Experts of a small language model.
Size: 8 layers, vocabulary 8192.
Experts: 32 experts in each of 6 layers, 240 squared ReLU neurons an expert, 3 picks a token, a softmax router, a shared expert of 384 neurons.
Training: a variant of SOAP for the experts, 557M tokens, 8492 steps.
Below are experts of layer 2 (counted from 0) of a mixture-of-experts language model. Rows are named router (the router's row for the expert), down (a neuron's output weights, with its number) and show model dimensions 640-767. Each number is 128 + 32 x the weight over its row's rms, rounded and kept within 0 to 255. Numbers have three digits each.
After each expert's rows: "comes before" lists some tokens at least twice as common just after its tokens as in all text. This comes from a sample of Wikipedia text that the model never trained on. Tokens count by the router's weight.

# expert 30
router:131132137149126101172124105134126030095139097117136090154124144140117095106127153102138131135086151074159237157144118108146113112206143152071150157140165127123123162205127135107143139145120122119126141176167152100166137133138151144222093147078102117123184093153162122120091153104147196177047120059156133094127157187179150132176138128152091131151163115114077157140076103107085133173082
down0:170089135067103167081057120161058151118110137179127104145141158100124072122087095029078119139167159217100114124098077091147164098153131125122135131076061146085177119138152173080104110180071167101096116108098147103163171107138097122200156135082135144174114066124136064114099107144131120116108161181141173112106090157115095165102136176088112093129107158123132152189163220098120078116169
down1:145169178146133112105114170099137099192083110133119158128229199114154081098122122132126157136124147167134183097098133162101129098189139124127135142141113080139093082130116190151145129180128129151124170176109144157151080123116105130084086129132116115066115165123151134200089088121096118083121145166200053138121132129178121124135151152137102115099190166159161139125158128133074124085136
down2:152149150230073119073113137100204088122095145145143081122081114148112088153167085131143173078117151088064149113163148124139131127191090154074094096102129155067118115175127117194152152131195163137156169082116123158121157169073148104109101113122135173079117162133115149118126179166102186114091136123162120133160087127018120117132108146112131063123113103134144072119157093174091138143119
down3:095149140090134134078113089082117142171152145176154151158101121135128097125155130155165130127137174094132137163105226148132130198150101110140061140148171098136144071126101105106046086133130104112140161152181179094039139145236196104139092105083108158143153111094149154134137139114090125095168123150143129137146102143167169147150123103111158078151186085193150128123134135153145124101177
down4:115155155120133168072178050102160159160150164162109255147110138184168152129136175104128119130111103072160151173141176147144129156095115096097112097047145147129116106118089174085164123127161137103060134108133132079186113174116108147129143127076094114147156156168098099128097165133139156145114155108174139113134145170136097105128094073092142137126097170132128126090109112112116118110107
down5:135078061122079139087111117136172133106115138137100138120135092142109160123123129145163078153128153135160141112139147148088153112122123188144106174152135093113140134058098135136133044138174112103133177175127138048169103165148140123170151141116104102097089114108120089122110133173153177134066079149094131076122131148164154153128111091091134163137137127128112116171187099130099191100138
down6:087130051100064104152149081124127144137121165145114134183155095101110140154081124139166181118174087122145126142163154163116102051085145116163137129136185161061113161109124123164133150134086055172133142130207144116123057122045035134139134102186131149155150079192153154103159143085134165175133104118083099171194145162144072149132057117177102150108149110132132098079092090128105201058154
comes before: " the", " to", " a", " by", " as", " in"

# expert 3
router:135154149142114148156203115081118073163152139153161096080055091084162124200112125113129138167157126071105108162091106103143080084085058150106072150120065108090093171132134121153125178119188158198161102147135119114145081127108121137164152132189075113079158103157189136122115143098184154138106111133097084173144162210135142098147127073169151117169144048069142118098109061079123135099109
down0:075197083130171164153073117139063140149144127139145099139140159144133099157133149116135207120169047141111090170129173131094116127095126155105140123089085085149139118190105132049105112157119152153118125201085102159089093116000089121161146115137125200192155062161101142166205149131125121138176119142157123051110089116081154097184147070107130131190101129159090096146121127148153153156144
down1:191172168106123148111160125133135144124156152122061146125150149118118185133125186136130114133126130161176125139094110155182097109156107139076124136108148141120197104078105082135105130128166070128126162131121113165094122087137099095096166049160125127107106144141134145136150167169131159125139066146104106188179106109123111112097166090079128133104154065135180135112116076112101099097154
down2:192079077148129112097125176067095124112129158164112158199124142118123115116120154135121112111163202163146110090156115138153200114204112078081120139074095160186147115186038152172104125136105172076140185139160171083112105144174077132178165157191175166155130106153169153137155089045159042158161133134110110047117159181158143102090088178116159154162093130178143118188166153107146178145154
down3:113152095146179176157137145137117100175125104137153098101154134158110148106082116165121119074174083117103176140169067129162105129096099155132096091115125166118117061073096127163125132174155132186134118125161133133163128159170171085043143108111124119201110142183129099147043070188165045091104124150146148133087187112108089199097109115181212094112140158151141149121084123133132106142111
down4:115068153050127116092146100147135076068129152094126074127114136151105137128117119119079156130161106162191117198114106122149124134112135125139106135112076085092109133149125113116144180116170153141094127145129155153088083084099102138142120192097131130197108157152167094165115060093156143087085122128065099127121142175101136100151134128147093130105161154103122143199192166083084113127202
down5:127104095092101162064126171129087142188101124123143150105114110156098142163105132125111192128099103065125082165180174138134149085111188151152119140110209092113094092115165134131098102146093122128135105108111093135093109081147102162071138081114113140132164125089140112087181177094094110099150125070117131097100172104090144143112093141029166150102134151179159162167155118127131147096153
down6:150120116104099124112079142131091081129097194094110085155083118076074163091083111102081121136163117133161096084138110181097124149091123118074126124175171103147106154119116154165151120166130120175113109136160184169109110123166149121154147136105164101122146162171121105136125157152085142151199188132139107188150074114108131109105096158103159080134177194137164139150178150084118092087118
comes before: " |", ",", " (", ")", "°", ";"

# expert 9
router:058120104120127144147148175126177136175149130158116152102139130149112062126092148106120139135146159130207147121164103147194112111174162152123096140070072120145116181112118112152153176069113112151153183118112132074122139066145100150144089187091106191148104109220088100110168127139157189165130112134115128131093091208142114150145120117079154154173119110095105125090086103099132115127128
down0:153116149122156165096059187091125155104119108084060131119155171112117101123093139089237110187157063124140123088145114141111135118142185065104140104173132139120139093134112167150122130153135136123111109164116141123133150154156169138182091174154073146088131082138113099095178153109134114134168107110141177148118110177119058078138074124106100164149161102055135098107143113110151171110142
down1:107120128104120114100102102067075166080151118097164098124126095140123107177111129123176109150113174142097172158100070168140115109162137143174080190124116139085110185078129143134151104122142118155049107138090105086104121122149159141107112106156132123127101148037142125055131150123129187114099136178122124158153126174108123121172107120104109103181116090090140069139131162146156152137101
down2:160135119086132209167120133139160135126125104170152163108125084106146154086138149132168128169123083160161119127141144075140172160084116114140129144133132119102134140192141136098181116130141126124118085153118108096084125139178161103107126117108161110140156137108147071149109140152113193158089160171176141136131114128092156135089146113168186105082165092106157128114114109082113147120142
down3:128107163138139147124103117132068106114111086119157126175113104121145107107151089071206043158097063138092079119059111157200174117161139112211097158127129117127100111167222123189130131103105107156092132138103106113062089164101199104160109139137099214089133054119124148128106171130121114132162100100091080115141150118154099104118125122161121180143091123055108148135132063123149154150082
down4:137113094188148102053122117144098108109112190130183111121102156159145064058168128085159106158125116141157136153117093124136095094111061112122148129161113120115138089143095127108173119155169112089106142114136176132083166071179114102161123173145134123085129108132124146133086112199181158164157094081132119167111069152164065121119153128155112156100140126087121118121105124167120140131089
down5:126152149090158163170118174138122112152084130137156171206135097138134135137118160159145110141224093101130141188107108120159137141076141133123146115091130107101148116108118154080106102105078164154086156134149163104105108063079183149126164187071101148121111139114156095090069103172117142178104124131175163172191125126111126134147077199118127131086114115087132235123141198140178173106108
down6:139090159168122080135178091099183105095111121135096104127151137115119091129159115133100126111148116158143136137175149072156139116116089126175162108087140152120101101116081126161152111095144165102161095132168144179156098121117074136167164065147081163144152068124097137106193183110115105117099115104097145097087151073175146114159095128149081158079091106153118177179154112178099070102118
comes before: " the", " a", " in", " =", " his", " by"

# expert 4
router:148095109152123129126097139127186135088111135114136123108092102048147135211077161105154114127187126131173154171076087110131120110149128096081098122119139152189105163160131095166133086154115113127182151149114152140128109138086087070191113065114115140118157085117147090127155066162149132180124051089147130170139158098170094098128202155199133194122139133053090143163104108110101122164128
down0:118121134149069102095139106065119124149088129135109101102089149121079206132121090126150108143172135177136122130105120102135107087095138119151100155093081130181185111111133122123113091143163131182157114141117122154135097125081153068090086147172108116081108100130144127137134144120114107129116176123059075151138128063135080143155107083121141165136177154122133095125114092108139107156099
down1:142079104148093128123104123058168098137132193097115140084155124136108131183141125139203146127116078066140184123084126159108125121154097141080138111143170177071142095144140107092119165091114096158119209072105142168116137100121149136073128145103112126230133129091107139146139142185132112072049131171160140154124130112117103134103106156189132140131147154151146102061133134144187124200143
down2:140101146141155092175134133096080124090141145162077127080165127161134147174071146104068068154098101117099136127135108116117132192105157139133103132147151126134115111129135105110146084099119118068137160143170173098099118086137162108143139131176132193127144154099190147128146130143169202109130124094095089153157149096122129131121087129130129117129113110168129139101138145183157186106122
down3:117111078162062151162111173131188116111123110150160199149082139162118127090135133118120121062095101076141173124080117132123114047124119146115080131166145143113213093147155113064222143162169123120133107110132125131099180144156132109121163115123116149090092142151094094155124141146121136138104143137104176115073163122168200158138158128107178191113101125172122163115079172138143203071097
down4:134107171158096100162090097150154118149083117137146196154140084102071200158139109122119124101077183133148103169068073117145180126161111138081107184139088111180083155128129128135096183118164174069088183135201088074131079108129188092139141172168109116111127166118156170089181114176135124083149155125110078097174139158078134093093103140175107123118116103146159084135095117157129144105153
down5:096165085191078075132156145108145166111098122125113138099131124133145087144132133108122131134115175168139156109160140106142123123171105112159150111188173114166138090108071135155129147159073133092113130110106147126104100097169146105143183116136140136144096078138205108128087131122158080121141128153181103132149156093090142153117114139201127127186181097187108142105090093166072154157125
down6:130070151128109118151142120155129140153172180106036134151139184122146136085056119128078167085113156169157136131145083100171164107166121123128161114117127098179136186104163123057105110086132129090092047107040113079108151177128137141136140158140120122119140151120166133098101146116179110146109109130090159114116119128182065125114109110177107156138138131086095083112098194091144165119123
comes before: " |", ".", "–", ";", "%", "0"

# expert 16
router:143081082152119098136134153137119136093118110114136134123102159113132079143109137147152122127135130110149138104127126134162131139161116129106034070090141124096142166139188131175101097125140140080091117132116113121138159148107115090160117103161094145195160101183159064135096098122183143201094052134155039108128123116208134086122133140105146150153122103063091150137139166106129154162128
down0:101135135161089120158144108083109149133169091103156089136141128084159099152130172109119107063148156080157093185161155082170156145152159150147150130190027179093120110150127143186158200133176099113076155177081125112039085135134124142101124116123145141166091119113039141146185076206122156104084128193204197130151152202114179157143111134144117203110127071114139170093133154157167125146085
down1:089090138094121106158121132099080088140128076142138116164179135137123112070146164129106062072156076114138063139095100141120125184156101093180142121160083143122136140140119127122156136033140146123109112127143169133148160151157148120117113123194077130201133167127131079110098090176163142149131122105107159135138071122119188134150126150167094143170151177171146123080083140156173111138136
down2:088150141157097119163158181142190105131141151162071120089142106197098097163149143163118097106143152200154171082073097163061205177122136153171135148188129149067079138128118105118079126083075124108154143105159142089208140169130115149098145117113145111177127136110127114094137161122134144146133071136101143133115066111144113144118093162136097152182134143079113086070115128142074124136149
down3:123158077164178123170126085114150083173185229109122158132162067122172099099135218153119057117097052133093140133123138124144201127135118132134067137137095165132146129109135124142081135096158154154087124102086208138128196113097109148160156123154103111147182103123153086078117095114130070085143103095189141136080067141145100112074073134144092110170151103134181171111114122125091153129138
down4:127127089099128164137152132153090139094123080126141174154118135144167166063156130156084099135195163109147146144108063147110154052138141101113153136115109120160105150148185118107128131108160143164142139127134173149124166131153158178166148119145017134125192115114057124097166127093086124180118102051103125129192157143109083178154136104181101146116154152155113141115115124162153113132178
down5:092142136123152125082191126154156099167063076123072099126116129105150131137137172131101098113138083101123131119094119069153156171115138112124150138136106190152125102126138168134080121166167092119142143105122125118127122176158072097159160112107229147056112190133121139157136148094075111140064159115107173137123128096088164156092171098118151103102129120121125098111141117087119142149125
down6:174114083131138117119105158137117157153108138122141079146095123145127113143069123102159149189112131158150072084082121120168143172152178134090167115103148091135099125140139100119166121107073087026138097144125099133083143109195137148118147119145186119139147060104140163148146150094103139124120151076060165134081142077136134085185121109077110132156148113125120133163158133151130171136129
comes before: "=", ":", "\n\n", "See", " The", " 2021"

# expert 14
router:063077183149110131157118101130110106087129112143164140110141138177135114177092134073158158181129157117159145079121099126168081156156130161163100165111129184125100127145102112165184151144178125189147145190112085086102127175143127127131130121094089199193123135167098098108129066194080108141077151135191059135085100169156136108153132151056138156140147137156114125118152112102109076088122
down0:090098164101133156128127148160083148140168164161185169065152124066131195159097112175153107140157137187114117082100073101142147117051079156160120109100098146126119127098091062117041151055114094092139128120084109155103137172068142143109100142140111127141116171134132137106111091174141127148181171147151162070109084065150166090121156146101088182174077076115152084143109112068104118119082
down1:124145113126168099147123099179122120119094166164147068083090151162099110175151108152119179112090117090177138121095149104084126067102136182162126156150203114111200091100131131120109132129134120179102182098183098084099128113163103164113082075112123120085137105138123191157093173181070125132032096101085138151187187125153097123126139043158141124093145104104138164116141110145133069141077
down2:148149147109099122125154160087167121072151089116208137063121109120155116088166113140163117123108103078117115053134147102160113112084162156152099118128131103152101137181110125069110162126087124134083177091169095098147116126142190138077137111148110178121125128141093160116145110168180146125129126112194142104117139085128164050080189092166065134100177078115158122135089130079143130156161
down3:064147129084105148139153134092109129164093104073097139173098115148102085176115105124131127137094132093108118094179072130098154166131095137112114156120126103089170105114133140147040114180173115132146131134159122116117104106066096105102169095106181156153158210154138111168107123132137126132132112079142093153149114067137180084170188066144128166167180099161114085094126132127094114101091
down4:119148163143088133153126085121159134152106123080162097130152126141100115101092129093132164119159111098184186193127122149142134139114158169152110128152177077155079090135156136148133125073133089175129128107107104085089160128129184163107138069097069174114149125191114158101109113126110100125155096142115139111124141118137110087146152107203143149161152110052145169168132165166201179160078
down5:123152124073087133146097113091107146166087105104130156167144178106159124098148113112126091144155200079173085104080107127128093080156152134122123140147110172084206133182109117119160130112098081126089124109085116128150120129121160125133172120103113155172118133072092123157096101076137065083182170152105120141128120102084186143078138027094157071108138067119105096179083133133174109138124
down6:071106148070113160090086156143156160142182221137131132106127137132195125105155108152123104121179131123104113154155161146132116082137123174152075157065134128160135057142103136141130074114125124182175091098115119055117106156120144102136122131144170101189115122127117149092206180149203104123130121145139119146131127116155112073061101098155123116155115114113091097136111123150147140147244
comes before: " the", " a", " his", " be", " their", " its"